From a checkpoint of a small mixture-of-experts model trained on Wikipedia: a sigmoid router.
Below are experts of layer 3 (counted from 0) of a mixture-of-experts language model. Rows are named router (the router's row for the expert), gate (a neuron's input weights, with its number), up (a neuron's input weights, with its number), down (a neuron's output weights, with its number) and show model dimensions 96-191. Each number is 500 + 50 x the weight over its row's rms, rounded and kept within 0 to 999. Numbers have three digits each.
Before each expert's rows: "comes before" lists some tokens at least twice as common just after its tokens as in all text; "gets" lists some tokens that make up at least twice as much of what it gets as of all text. This comes from a sample of Wikipedia text that the model never trained on. Tokens count by the router's weight.

# expert 5
comes before: "|", "\n", " The", "==", " He", " In"
gets: "\n", ".", ",", " and", " of", " in"
router:520559508517609569506589539485564416501495453479479487579497536477531488506478498474525494569539436449463671437541626397470481549491470474432490442555428542463546633517560524532465457500447512482476424478533543485499506517452538422413428457491591589451513519507544603480459530555472492462
gate0:568549529502516531514509484560514423556514522407514453517558534526510503467465523464527453527476454435505559618531466511494381530472498521433423406493445582445531454495510399545495511433497466520479457565559515541495589525593552463484516447393469566497483569569448506448566465574368509486
up0:545500482458457345482497446589402544413548430488497540347486479443441566592441490598465458497579516508463399425492461467452583521523489494470454542498525539526450541456478485571471493485572487450534526444517544553469442595480470491517625522430457490597514445460523472592547446460480454515
down0:533429362460493432471544549451565536523416470534543555491512566487463519466555471424487487411488519459481427512466433518546369524444549556414518497533446439505533485541506423574414499469557555539491426502622473455569515502533558552626461405420438451502444580519464517544513498443429501468
gate1:562524492518551531551605484542470463568494611536523514486492515554544500429442437394525552504547500466582473513525503513525383480508503488513520485508526544470522536464507585545475503429584461440373532545481560555456475513565532511534492507476508518481556479520626580453531543424536506520
up1:528528411435499454459560463532485535550506447535515457517431532534490451639467428453515500535429502521563498423549491493478440574457522453485485558438610481503550525507431527581527557485478413486469480503486511481559496429404403542541430515458468483548490533447546502580472574489375471485
down1:609418424478552507494500510456529492563583523509462495511540482494488516528500459484500437524537425479446565497502508608439593588402526485524450482476487374536509436516523453467522467594522473403495539551444548446498404477506506548551474564557481479563440520475542506543462472497482496492
gate2:533506449503494571480395459532552547430593484467582502496516501409520572534476424483441412393478426436552408555496424578492563403422527493442470479486554430535469485490527552637503485515470483487500578416504510543446552526475445501484529477531532576560481440489496514362482588496488516471
up2:495582381478481490484416519458478487428505416403572441479492470405470408515493445584415376466501585515563537476548517420567511509518549486448404428413514466354412436475531537515408428557574462477495489497486507488512578456498537479479536504369525546547493490523386437542431474568504517514
down2:389446456481468500460468407414505474485531461591397472501549517461495449446516530476474436457498506518454559485405473467380508418565495488477485493504462573440501384455459466564589479443365492488486518557498477500471502501572523555487583550520607560536535461538495454589612499484497489357
gate3:514489452574490546544584613522522534468542482548542549506428428566430496467503435446418516547551555431486520476513627571432496589490499539545523539539537575461516502437556456457473509530523537463530470513542426451556553585602509523459463502445667523537508529583544535527523562569401494539
up3:463538507540522491530593564509523523527502469563512479512514444526471506501461429572437550528477472496532519555526555482420493603457509580545559517536463437498511605502487441540518473494415511451553421540532511453544540532536553537422517466556452536453495608483502477520465550591444467537
down3:542574528455541548570494542565506407530543473525499586448544439484506517425563482545516510454534413406576424498445513494413537527361476466474600426539523464557455423423428496440525535526463532492471531517475542436550506548482520535481484485537539477504368613509372396552380481636525500493
gate4:526555512458454455481529526632473475513480514454445485425511473555429468568390492532481443448509459576521595539531494444440558524443493469515430403499421477445505548581512489508544418427502630491555499471482463578474484500557524523583516535393521526579393606495537429517542517529410554605
up4:473458470508484503434496490458570550448521414543501493503535424546457484473624492481477581511468493500445463484499520548450510594574561529601505506453629492495525413457571475494487482573482523461411479506509532417496523519477450503504433483629626525482514432449456524562485492510453488498
down4:430489461499490515494561509500547417508463458441480547493545498527533567455465516502468506532422507540506572552579581448514477534490482464483501448462406513531476430460569492373499484538487555422547549486652503573486488472491479530423449359612561593489552446506514511510473551504503528443
gate5:566460452512590563505507502463489481532518537442469481411461537537550515498508499531512397483642400505512610552611464531496494553508554469502539417460558584518587474514487448488462418492429491477448531527540508549507574495511548421504419495419455531482466532585475526550502493406506492452
up5:538614589510511515469506447556481449466560538499496513600452405537469502478400539458585547448434564514512576539478581507451487365393538493466493544494521480503565534551508442479605514542519433491534503463459348598416500478525491581515523520494518472474437522527480559483427398581572420513
down5:582440573487535533506500449472426414503514524420533554545447544573552587521529483495573578516554501460490569503551498526415499560380520433448532572489555482484560558457503510494449509547482480454515508430534439555466474469494559514526435380503454499490496474519545510475511537526510402478
gate6:528475503494469453470521509437521530561461529548497501522493551655498481506471553508557408563410553488523555503536477509469468565471481483406509598488526494564604422586499502526454510491437521383523454517561511564531588666541550493451409482477507549492526486562644438483473553599543498524
up6:534470463424421472561618507518477525506466555596412487500518561494553527469471546509481512527466504431453470537508538470526499527418626389493477636520563535544545456582448518510473485559465551453418495487483486515544556486450600509508567555492529544597486466577464443501470513505514473442
down6:549610430482538593550557437496510584476510383463547473529503482521511430456549533542512520440428451387511487458442528511596504501455471533487431554475605532546481463467539540426495490496487455504390514500546501422552509349498442555577530600547477497624465438406516492600556422508499512528
gate7:557545469570547517478563546517550429476449568487520451431474487482503467489534458537449474480501469413519439557518550435555582547556476534513488358509449512484483525555517466390497461484503668458523527467531576565393546493518561525448571486466505590511487492492441551580566544488459451537
up7:534580501488536475540504489575502371564463517545491539500439470501416500396404506539509427540557428467523566520580554555567501557430556386410492479513441513377491483511412413492442484406642515429538503476496547477446590523505539480503493504503493484570518517554463595542515413447435483572
down7:535560476485488576445522550517476387513504486546436627484464468461454468495363500476419560525442484536558516539566417452433423422460563469498492482510530494499484511506476477541479470503536461474542535573430420578521482482499495501492466530529503489481475533531450533457492537484466603470
gate8:500582495493532560475544561428449481536549494436523509428423517573491529513494497525477524462477457511491482529479459538441494545470507490572500510580536477393473507582441504550574436522523505458526504478501497499500545503441520451460489478523644613513504483563578535513546419526388464574
up8:541477509541438446502528508580502519488474449449428418545498507462396565417532529492542551460549568494539450486508494474571597498518539487482571483498491424575420510477476459443514439495534526499515531460505584514526406413547565578546515506530500432475496515482506399567574535505416440357
down8:544555409461455475448524556480438413534409457479466434489537583536505518548511597504567567517545526485468496473510532524464529436569548481500478505522579455617510507577513552587452514511498548460472502546476526487425488468506474523526406542485460480487546430529532582538586540424398484484
gate9:522515486450612556395441518490574399535511461490596505540425468517423465452521518494480440492523489616459480567566559501455653492489414497480462428535490496459497499583506398492545493513516503543411547516483423513488523503415463459469441545546610617510442500481488549533592490459480461477
up9:445521609511491545483478508409549519495460491572524489535475485402562493509561484555430439508425510456534540469536513505613576478553496524434473475511380508430350482511541547477538524441535516447488503548517532501538500516497556461545598460484641517485454464533517536449617569574571464441
down9:444525490407515499531591521482564569517470507475558499562557591516412543485518542547455438421412518549418501604474438389467605564538509463452527516505546526548435499514495510538522489429523484549494623455540495506498414533499508586620546533514507520550489490490524439463478488482544587463
gate10:505401489581477452434540385478544554455506513608444562509414512636477515433512491513457467472515470497517591566607491513508511513500485581518600545505471502542511483424455536443477433482498541502542477487512485483469537455462502465399474498534500532473517485474486408548490475489456480516
up10:514377451535467567480570472502596549498551537527475595508533537501530536410474518385507490546479480403433578614540465558493428532484513437392576560436491497495574385479435448522543514469425538390503567548477529545453526508505558502408466538523409505426522547534494476485507570438379485536
down10:502481535553497487563489529496474566497486538445489485445520587519401485502482564522541520546474553531376485622564437537471515487465481564426527548537506537503542423550451436528461522579573490479520545490501580488479516533442525490467459477541368483527594492558497527468602505427453354571

# expert 0
comes before: "0", "9", "3", "8", "5", "4"
gets: "1", "2", " ", "3", "4", "5"
router:556496336483564496521504501453602416446562454487419458500531546570534475521478460441507486525496471598489522505591524458537427554461515465440506525545485415478562563495467553566563471466506543482442454529589541417562422447433484497458476428547482656446525478405534487368455530457407605586
gate0:430477486456566501508519528512574520454568439497435507626531496483397593526510495494441483494495504489521519374427453533528498496487461502558477525452431521598456508546552440489435540492416517469492510498472442402553496433383453479530418494452435537604514424587470391474543523480495509456
up0:464445513404531498531580560515501482491547489479474517626571683464608433573461553492466530480455453551558624500523460552493481579471542526453588503546470564509540442487541411493583515470492473464427505582516471466486549516443490505487472490560431483467521416499499447515524556521449565492
down0:474474578420522413490519395473425537510404547549549502404513453473429492560536504512423514482461506523618522491334522506465542441479465536477517415428482494516524471516564503501566404487525523560490516412386498573536461485438582597474530693505617351493476496446512437554493410504404456532
gate1:449458498520537500451496442531538524513427437542458453428592502500537482510481512573553493481453543458520534466570467516515492524447513473467496491467490570571420461523494468423413489433580473519517452512545506415539522465518445504493564516527514555519478484563558462499509517545389544532
up1:517554549477494566528521386541595503437481532540504475433526534493566512462553514556556467482429591546480534513535463426554504525540507503447483511495488534500451486547518390463374523471567422470489481453454433536462499499440513509511493528433407510523490539513534504484481469498538469546
down1:625442508456498450521500450554547458480506497534502463495494541525531560495548575503480489468504452463569561575418520471416480498582514467481456513546505507471392431509472436472517507534486380507491424439494476580408478502482499504477548703489488304396525541494421569524504546506531497577
gate2:524538471516553584495504524646536457484567561372504428567542502430412355484485480598609526536544459486501465479518524507509456545470434588500537507513504526489457452467493468461507502488524603525457543537547429559457551505545550510443534514525515482432534487638483483476477561512477508536
up2:614442456516534515437485512567519501465592483407641508541507498374448462482474544489533476559551530645496488457502517532450454458482543450531510510441533435521570538492503514457490517547405561507483545474592503458396510444543557439481415471588529468557598547523452566526479442441341438574
down2:559453506378467592586501492456478599484480479486573539548477488441478502532461482501581513470542519530597539485451507510526524489466490535445536509545505486625544515444497473498534569603493496498372534522535528540470420471499521480523520498538498489464552410552463539489428478376456504489
gate3:440466499497510577557455454426566458503469484425523498440539539498525598495412546500490552509494461524470529507557507482548499394430463602560402495477507604484478468443554486500486503461451500501495460450517536558524545516491465504476536465629442519559598481517558463549470462470490506483
up3:434416645505430461453419493494465585529432441451506436504546487502600565493402471487409511482535437513462556561573541405491558511514510438568491602537529605519482411472444503404537520500440510438524489468545515521477512500460538439554484484544493445509458565394517391531458469514469533560
down3:481547432519505520526560458462569475495503490580466515497448503547480490407485520483518583542521500501419455622446510511487543444485480569540547517593538513457527538526563524497495517502530534497459454439387511580533453469490509467478564504463459649497446620475396380492481418590455393584
gate4:369514425533505455523565491477560495528564442447501464480588487489467397497453474432409368417546509440437501506540451521509437507493523610534493520558464551485565534493509607518516428507380431436416531474533455479484524480550503452494559482564390518521450498570509460477629584484586441503
up4:523420461434552476588489451456473402523500503520539569596564468507555435435467492520409394469513485476494472543587443620561440477468563574441540550402412555530645461531506461460485545533544525502541575588514505573549468552507487529500480516532469471496557475480456464500524558491583496580
down4:566522544376534540445535517489522476564472439513495557507470486465558538527583465401540538632469522499511436581538518558443459495554562519528401483491485472502555498409591602444458459578535543518555483506594574502501473543489433494566551347430526487464542476473537544458569473457503395495
gate5:573519450495523384385473443484481484511529469491526528546531503486492473407536436383490441557567565541493570420505489485468452395480476578497493438522524516567481502528570517534472462552413473512441519548503537488496544494529383420544512546569644518509444537467490460528503494494515526522
up5:558567508411523601472511490542517554435460492429495536543502515496497461517456512500536559475491577514597477488586494471515570524456492479556525529366522476448577471425511463492486521474548493449532564457487449522483448556443472556487407486428569484483481502610462622404576526480474556525
down5:529525556592551524455558539477461552499523422479525514473614588552405552450573429465457572545562457555614483549558552463454492584482560508548548471586537524552479373556590550531533458408494455523514574421522559498518492467471635577424486422456467576465381585528424452500567492452475464444
gate6:459453536447501550538460483470419524440508474525475537469606513518479535427481508532557493587492532490574502511529546445460456467479509634588526403430490506611482413551420458543473327492484409530506516543531591548512590495462535542417473470466499549540561492467404496476569474446563491443
up6:465479508519470557419461513453503421440473512560545497462478522543427497533554486487469486508449449442505505488565548504514511493498580422478485478578542438568506454540359459482426462552499477467496502539553544411485552497548511538448612459545456536412500439430505509468558451461526444476
down6:444504465409502446491486515390498476458485539460548536473464428458502460542505535478497451528469461463562471433488483537495517500557518431483512430542444565515577438433490494504530553487612516416517499524446478475475466512429440568495498637577468428546540552514504559546628495495460534490
gate7:486545473577504532515492398548636422381631482434415527491517418536377507539509487507532538524444437569499435485472449449492436483522436473516416534507506530522487469573494514577536528496553418570547482498472486591410400514496641572542583482524487542580538486441547556448460491499442476439
up7:460563589547450529496501579448445512521466498424516509536596581478529522500424523507522502504460443552453542472482566521487535481456503528479483579518546481450552473515510464506552473385562475532502486482446473541403495465546461483538566409540412506560466480471536618416435422588502480593
down7:514532462503492507541494436550488470422519509545483540525472450550494477531534472519538522531545544444469541522388480500460515561501527479473468491586540516540439478511452515470498545669512530485459585531571508491490455440447509504555476587423473484579548590575498407653451481385451494418
gate8:407539446477522372605517482500568469444481531401497462511451440459464582495465509476540579445507509516483479515481470578613505496432418458432513516462470473462469545476571491495521543465493534548536417468487473388436511501483486593511493533513441512539526532490591505495398422517486460459
up8:563459439550448564465491486581487502591474486482608510496473575546509485539492528613484438411535513516527528493381431427461444443501495486470521521440522514508451548488473607571408422593509493407541554473442449464543492461526473476507496525518519506555575539478445502551557580439401520563
down8:502527514588492469493482528547525434536552468452529455491509530431459433335551472565585466474517572450546451579535523518500546446529471480485437532451473505479563507409516562525465444506591535532501484558559494528508528525403508498568490421506462488381567479550470524580504489429504495545
gate9:495466541452587454444550419511575519516529476489393549490552458441490472484483558511550487513440496547492551478535529495469484464551445461526474458459481512452494523477576594489522501547486516370530367502653626376542473489501471398588512523615474516510487517567486514523462481491466548513
up9:530583424469575514590483427571463453556571448516515510457514543480420507515522538441500520588515559517519513426516438481486475495502498591537348559413462536541544439480550510549476477486555466544514482502489477497478495514485549513580528536549571528571611465490490523567541530513523481388
down9:505526476481546609522461481513515546464424463477548548438526511543419506522570463456515581550528533474519501497500556408504524472559481526437455448464406485523535408475442589557435508562490439497581516530477463478484401542495550564576457473462549367504544462450446553445573495508464408542
gate10:516516590468502484523534466500532485500444566460468431474504494539562467519552607508447529559486503512437561476535537508459353570574593498442509341489505441460443458502458495534474379490477537599463519540516527476545425477558532475551446449519464547516516483474535488483464520481474564532
up10:482514435464557535481487488502509486478467502403454555423492533486518439518435427456453558489465499551550491536466433472528475483532519450541594423491545466483444479489424569514527534549492551423462524511493575360581511383473555521491467496507583484544531500525481407513578469471421416480
down10:565436512440423498559483441469408472569426563499535473556397490507525489547426559532595487543564493533500632468525481602580527531533534490489510514571448494484535450436496455486431527556602437488574510568475503570535474528466451479576529544470455486555504462560394465579483532480517484486

# expert 6
comes before: " ", "1", "2", "3", "8", "4"
gets: " |", " ", "-", " the", "|", " ("
router:470523503554516556423562504453525455460573398471461482526467515444380488500494563464467395501510476491464573468529580436515498606504513466450567552480519562542463567485527472538560442450447537505441445495530509505499496553477536457447415521535520629484493486517527426440480480510438533452
gate0:424584495458478478499551544512557491526486512497458445453493528503521506499448541533502563438553477553501430480567555447496536558532505544491501444531495526479495436485501506536529342475394595536484492431503425420625451481402448501474417503493537561517360496528481506534504474528475531447
up0:494509483351503542604547467539496466472467486493403567536518451472452453573442580476599591488438433504528491628456468452554469384330589445462405480486516495416557432485485504460500484490492445576497591465472518561483531457518555487541419529524478474543483542503513488458504450564469467509
down0:478489493492505516439519486489481475496637477493520548444595475491534474602409584475552538526408461480423445504542412551543522415506534546585504457528498541424547457431509545546533541553540480565430603491318446483508519441605476557420513415492537520478527511455487532405499437438472569500
gate1:529553474522515561449615529466599537594468587544512406430431499454518374496515436506553483526589464536585533525516509483389503511584430517479439476513468536545498602487571533531531537566543652465475464518561547470572468486605483492511556440514535507507476515519518496509511499404462516502
up1:481483466554445535448491504526494498453437525403507484484473483515520450475415495584449479525458477493454527505550531488601535446494631490581500524486509446519473527480409546478469534444443428495546484577533525538532465540494528503479534488449448530502550574559559478433440470532486388548
down1:540492495425464479483559461627534483486428529461504455525531378552545474508440523542463488403457440588519574504462421515418395462575567509463491541514492409547435569447420601427398513522514399572435493527530512488605509595560425510445554471482495541451469532511475577564439463518538496455
gate2:449529449452531525576489551552448535556424365498533514510546631586457490491472506457552550508548529581505509474489472458462559472393426436580594552519539491522470487439504591572534478507523420502565531490512501476447477495397408530581468485562462506563552500408486516530416526488471597477
up2:456421491542513484529585482483521545538429527442383518474520555602498439508430481509495582504427473510532595605459442506519506474426566423445500536454555505565551445516453454649439513426511413446456554576507497402584501459564449435509504520481533461467546458429517418438514528481521526540
down2:469435489539532449531557528484579519465496537421527495476591447505550481515413519477392508480457454587595580525526429500590585483435481451451472568479472425533557435416428512628550539578512470406533515520492453424437427488506528492541512505525533480566544492410483590407533469498483535573
gate3:474483406514528558473469493421499550478559510523535516547534575459540455506459493366457427424468501590513503551555518499531442585466562420517490504521493541487578503439555539447552429503488422571413495454527470408552503558448446479487408511596462539497546450446528529552470472448538617501
up3:512577473531453560471464583494455534415528391485519565552436548508576570484365575501454506451481479511511514477476553509516461538409550485394533560460519596519537399494558503527487425478534468572447439498472509598566524499495444407534454513626496514473514534473499520488432527421547517530
down3:478529511570508479547414395512452541388439523474593503507486359552435585393478398519471548535430472560486575501530528540526410538420585411471530485572549519475490577387588498528405498538570516546476532572431517389494544497507474471589438423570561476556528514490443463406508549481526476436
gate4:473554438456590435508638435480489367515528479503524455452507513478549539544406516515506490494545520603505515518529515451524484542502486509544462463501523529588601487444521517510526473384550448580523530461542453505507452494518393499474426444523460524454526443525520569488451485454462594505
up4:576425549420449505477583570561551594362563421530464447465452376400500507553483503443463424399501550481562531467476490487544463472421519422510480378499503485465450526520473560546529464531353584479486533408513443553418506387557523479564479489486476515487419416470463482566457495473498460458
down4:427570391516472583480523462513427524427492428462454452487528592403589512434504557520480484415458531475488455466478497495502514493480527446503465451411438425444516524519387513486446403444472483479477446411601508500385494478482513536471539526547527505437577502533473487445559526418512507449
gate5:526451556507465511491497521541482463459539533486551467630465406515489453425513509479563509505527586537521511509583521512563496487611475516449516522532493529442493517443473452449581608533516474503534447514565484513542577478484530559457441429433429564474484478533484450422494480477493503546
up5:578567524528563466476534472455451453631539444493383575479497577572571476516490539543520455504608437470521595415557472535522460541465467445477453456490469493517519567535487459570467463452488434548382473547481545490561483434430532522467561510430497484554524416466557549510518463510508475503
down5:599391571542509515453499507560558516351433518452485482582448551572517560462514553483474503485526536531543568505516565493508460431518467531479476556473547453450494458433499464577605577504572415488506531505478501511529565532547477429424461481434494539496449485452423594496484467547473421591
gate6:443444448410561501533531512516532449538573564523470500515622534440539547437467509491459485502578489539466400524558515492536488394414458561484508689423445545441534474532509500455507570508524504533644501478511483523575453531572504462561497523495408506568538446542552499560547476451470470627
up6:518468484487502488435510478489601540503481531522498522629512507326458509553485511481528532434551430439420532612529474489575561459495441429499624509487456450482488502549440557454481502458448564486416478494521503514446513546510624463481523517440462492531393466504538677481442586466497446425
down6:537538497466539565568499534586526538498523486533456512565517486387559410505552496408488576547540474453483581498392559440496489583539502436517484491497582564435531490531499551510467452591496438513519574543468514534438462421456414451549581577480494533476568552576521558441502592503509550468
gate7:484665526531571534484584480437440399517503538453560597593408546492602582467446535456470542559454501475586588438588494504314584538560447445426409610507493510537491544449489449581517490455437441528497506484554472561452547550589506458547528501658506532507487498438449475543486464559498609466
up7:587476521462501475450433532528594552428555469626571507429537420536546407473593501537526529511460520477431558457523520530471480449515569427572503408468510432417557521575528530537561496505531505462431456556486548576498505492413467555488451510364591483548476495500585562547507542537557461525
down7:640559394414532505459457529466552593499455485543559472497476560441528390569527533526573423482543563482485579440498485515483510515428453513614534462487553492465428540588527542553605543457473460467412526566566440527472452597441407534461532497583526423533439473516584540442527488544477459500
gate8:556468464467522550548492490541478456514456517563406455393505432579515545505421488500505486464538439501529496519480436491539525441446485509542511506562475560462510595511473561541464473578494529434458483469505575420489535462432438440563460463449602502516461503477563574447563448476530572522
up8:501435474543504531496463445589511549535508536556483382426550472574475469438522547516483502569503449506449447463558598493613421620498479539560490530469530550510500543455484493577547514446533519510514485549514536564456515499410536551473602493498505553466427446575494498431564487480489533485
down8:449446497513446519455544512497488573532525483462601454506438587421456571560591555473509420574524563465452469541505538488526521485496531437546537453493479553458398518473552397591533564460447539497507527441482560609483426473472588466556612485465482546467466555623427434519537492482374439490
gate9:529537532483494485534529533486399489484484552451503464497563439538536500489494536488632612494476461492483477552571528557549458524451479489407547563576470492518497520449493469567587545514454545409522443544504462444446559555524468478506503441567462511436525497545551458451410534501398497694
up9:495550505496509594530477459549444537557492479618420549498479451582470477524598502519444671529399506433435471457468473499491556595500526509440483465554513499525513444428480480547580582517502484438501574433504415512441416440433533502439521491435575463478468485440436551429549489507611458518
down9:504511458485500577494476538572425510571485526474436388558413589473485554428487532404503458450508497507519535456511470514558462484561468512447426478459429504489507465423568536553490542445523520525483451527492516505497534499569575574504500479463459559449535455480502508522489526563444552442
gate10:545520568536514488515488413438491399459496434489462512463510452460477406489521440472503374417491486458436524486528502544536496500500487412386581398476379449522555450491446474436477558478467531557437482505530533510507472421459517469483419419450477546460476503472504518499414461492505435607
up10:514551471542434473468555501505350535408557450542582562546414429511508399499481463391587464428461403422513495555512567458552499465434479503473543383547489425454526619450429507467501483443466575438499490499483541497455572536552537499504517467390449511554565499420501547410508488516461467629
down10:536438472548497489505425505559414645378466557485490544555515492535504490391533483453495437498498513528510497519546518557469461483496621549548473557496556460540554429451483562548493464450591497579458444538467614390502506453519493466506394617498477454510478473465530496513480542595525446538

# expert 3
comes before: " |", "0", "–", ";", ")", ":"
gets: "0", "2", "1", "5", "3", "4"
router:471521481501582548466497565525533543568464456547473545480542503548541422522521422490490507547523515458513553518635525443496560565458450480501491518508513420499555564463434567481541488535502588474573571570621519520501482531545532610492565397520532649515511541486615482514490531504402555551
gate0:539518517488451525560477506541459458454554489526471518531481487546482539456513469436457552487483546513500474504585522493453414580473557486490488491472455531425567493492537522575467391527403513418536461434540574434481534514491522540470412484498585542375408598490494480527585539641553526531
up0:524469474546534412450389416449497593451401490496591545437525507513529422503445576526473499525550410457485503393499496483555495455484462556588548544511528462506437497537440478495503538484536507477475507465455433576514446528496440448470510537543449518482582411490516438523464542402395539406
down0:581497539549529556483492508512492507413531478438655552475501619562479564409473501559427548512487560633609572514444403469510406470501491471480579495478502485528517529513562449524480499545447470420508559521567572505538515596548508466443532475548440451499476498393543411506481524405554492550
gate1:550517466540484468510496576444452454425569581505492587529514480507522528475527444489553543511422458475525503481541443575450501572470544600432397495524415610570523542452543486595438403530393459503550514443501438549545472515574496539545498437575511614525523541612536504494480420589471478484
up1:531524522475611531529525440470537489468469460419509426498485442495503475456461577513445456541485388542446479503489556477467424526521442541532488506431512395515499408514499473571541572538483593460421466513524564462483551603498563382462524528461505532550452455439518526450450583524478510560
down1:401479533512522518504514509480562540462569444424532495456566528561541550503459474503487546574484548604457561428455485464445443465443432516516460481513559477427509483540486591618516500503455472546542554566514521482465413592522464546480546438595537481482493500464473518479505484417518551439
gate2:501488546502541419542427533532502501532491479519473590545484500563542532459496547469492434478387451448474523397505421491504568515549607447545469537409519508570446494530542531587551533460549429482509548562499451486483435468646548517519456472511591472515467472535548502642579482491621495480
up2:480557507513479524554491498503501479500519503508470496463435536401519446555533534469562457399450574572442427505435536525602428419442453577419474541550416521469432570683549446571527541560568497488576491499526515468488464412540502472519475532524510464448519486484447592464511557402434508454
down2:527529488527438515468464603522533503488481550463516525521467471514516518462632442477486465524577519522528365520410516512405537548452536517483474553439496493496456571529587472550511497568501484574562497564555578482488508498537428514554510617470559390490589477480482495555535463407437474421
gate3:521487603445569474529518491498521520588540462438516453501416489463528495515478533532490401485634520532401595456588555364517549490491481402505515448497515554475508488516514563409525510445598532566441461545512542569417522399518536520611486522577480460582501483421503611558504424526477463462
up3:536499562552514476499518455496538556501575507454530524408409538482451563520472473493438564444516429573478533403584468468453526446487464548478474400440492607494522461558559507527515501491562572462502491538536457599577483449533504534613525469532574465524487457498504581508539513505529432475
down3:534467506532540475490573522575440496476536493501497503487562546516544437439512435543516474488487585520517541553420449459456518532481493538505525556549401471464527473531560510524452523521479515434463578506452518449421504395475463549512508550441495448501531399431520580502462539523661488564
gate4:641471384425500601482507472545485531435488568512485420526538523429506532480497490521557474537473451548414455566565536569478492452480460470432549450528509445558453498412514568471552450406522466540505458431552472497517483443456442409422602466472449523392526516578657456489483505443492539491
up4:483617414506469465532431581461520450528609535522537527381549556543450426456503526515517431463529481476509550410502516475495525516534513524513499525488586473531411529477436495414467453490497551497466554421463492512443567554513508547436528445558571506511527439473454556521605521573523496491
down4:542480512565507474576499506481506641405539503605482412489538509439452510503506455572529503521480471543481548495486507535565410524499481479430534461455601467431496457525526531490566497517532598599425468419473460512508460493461438501486486456476507456474416482457552493418550534439442563437
gate5:476530463509530588503577543569414521476471425494498509504489456615486534528530481500520483494569508536518516540543422540479551458486515455467527507461492595523526416470535548505556410570427465546483529481606593539473458507466583536505513469452563487411508503480588476574453557372503547465
up5:426485533497444674527486521529493456503462499477462437446543555482465520566511553529555631456510484494511486462441480488464425462394448500438405561513431582509580546440527528472508480447429503457426448471484458589510498494499446629549520581468447476617446514580529399503493441540498457520
down5:522555485564505465546478462443512569474490510465571481458536480462453544497515502534431439409541539494515498445443480429500434564532403528509494537562578546514488525586494427481528492552495569470461520505476489445522512513538463583553502504518416535528482505522524500542523446561489457456
gate6:389453462511503433547533416518475552553464493464493498504513506566549469468584472492510459443443438496421436544512514418435458470481498499485518533591523576560482555416481565464439532497432559548475567520532463419582497476480493520557473520467427502526450521587558373490435568508546598391
up6:501551559576457502513475470523476496474557511510456475512539471547552551443518475464469535476413516497455517421530535479505538550423505505612499365556478501595484449477503413509548458460467498553595530575434528455599582485410509439499465498475445488549414583515475549575502482474432567446
down6:478486504453497490469507493477592400496548509507535566500448515553540491499444417474464460496487456529463493616469543470513474464476514487545522516521502560446512459536499522471465473584420508447540618474469456480601519534421536546465517441510459446429502456481463465484577428460555494551
gate7:450600455446517494479556506494524514571451464572468450542512437460542425499544417488590617480489485496512512507580447441496472508423465473432469475495481451494438605484541473476501438493420549523494420503599463476452507409490433500557578481622476493523443513497513474549443522577435578571
up7:476629493438469532516532574478452483609443495548476531451517526518542544479521517467529536440493492484427494476519430431486580465482457549550455491419474460534481533538465551470453551522574504469490540533564465523478575572478379480548534415584550461469483406534498435495492492517455615520
down7:441507462556540516473481390521508499457461402470518553613447562500517480555412502482446426431479463514545438509447513431465443509504540473511550512473598453595570483535501524501544493475474469539417567475584512589473572533536553459454508478511586574537490433432523464550506535514566441491
gate8:367443486443577567525518419491482498494557430420489527542444403536503491530469555553475531527408552496496498392525510409535437446505445565529449435507505512431464470475490460503531609482474441492521549487543320522513397507425438479472557528534453515483408472561429416528503469468393461522
up8:519462496524521586423452451349492447568499466376452491507606590385532465531432576580488470501486548490547498481518542391437378542500446426444458562376544445461572414538528456514488490466453505474554441419489515499422528479468472429478464530594449487511435539526491571584381530483457574490
down8:492475353487365458476444526530526523480557550568458459508441487498491557581537481448584422542439605485446437460532611548538519461403541599508438511508496508542508549441445447508470498523576571579453452542425526542426502430435455489582445482464550501548495572576454511594410537593410385474
gate9:475521499523497471480577489515435528473530438492502474537507523494478444460517483409535437480498440576488470460466553466450506464482560406506451472540398560535534589498514496407488547486554455520460439507522496573461606503540431385452474494484481492473451521456597572451528537454519500517
up9:467554499513513537520519500529546572520519454491502454428454515509527458514532379481434509479579443565499450459474475538501540544515577459514420525471458530508610524415506554405546536533563438493527479642569504547512569548511411523537485508445508468458488481495644492526583549473564387517
down9:485501592585466486433484527499550488487477468437545437509520523553426514434448590514381526564517541513543355470486510587592479611533540482496474499518499531528516479597600436538489478547450493578502454482546560430539452465542540510494535551448509370494608578485489431532471510467487509506
gate10:517517529537513566410493560507567398529525545433465478422459438486457532515458527545424405459522543599476499486520531428577546455456473571592474476496525590574453488660558534461498492469444499578574428528550537552548486490543456553560503497470492567514453532539563514534570517484472593565
up10:546418530512479532364499561506502497463501452493522596469453513483485523527510553509507551472520587490474457461476508459560572454500454508526554444453489604534470462579486567421585428533381537524506466460569528522470532434514511586473471517495448499514483478560606486520531450474496513582
down10:506539564506466466503530522555559525474512472429411570448481559534468495541563575489484486476429572544469458617488411546540461482441498495547561519497469477493456461619512478515511501551527438489494439489464532529484437505436451518504519638484490355455545473610483454590590493492462582599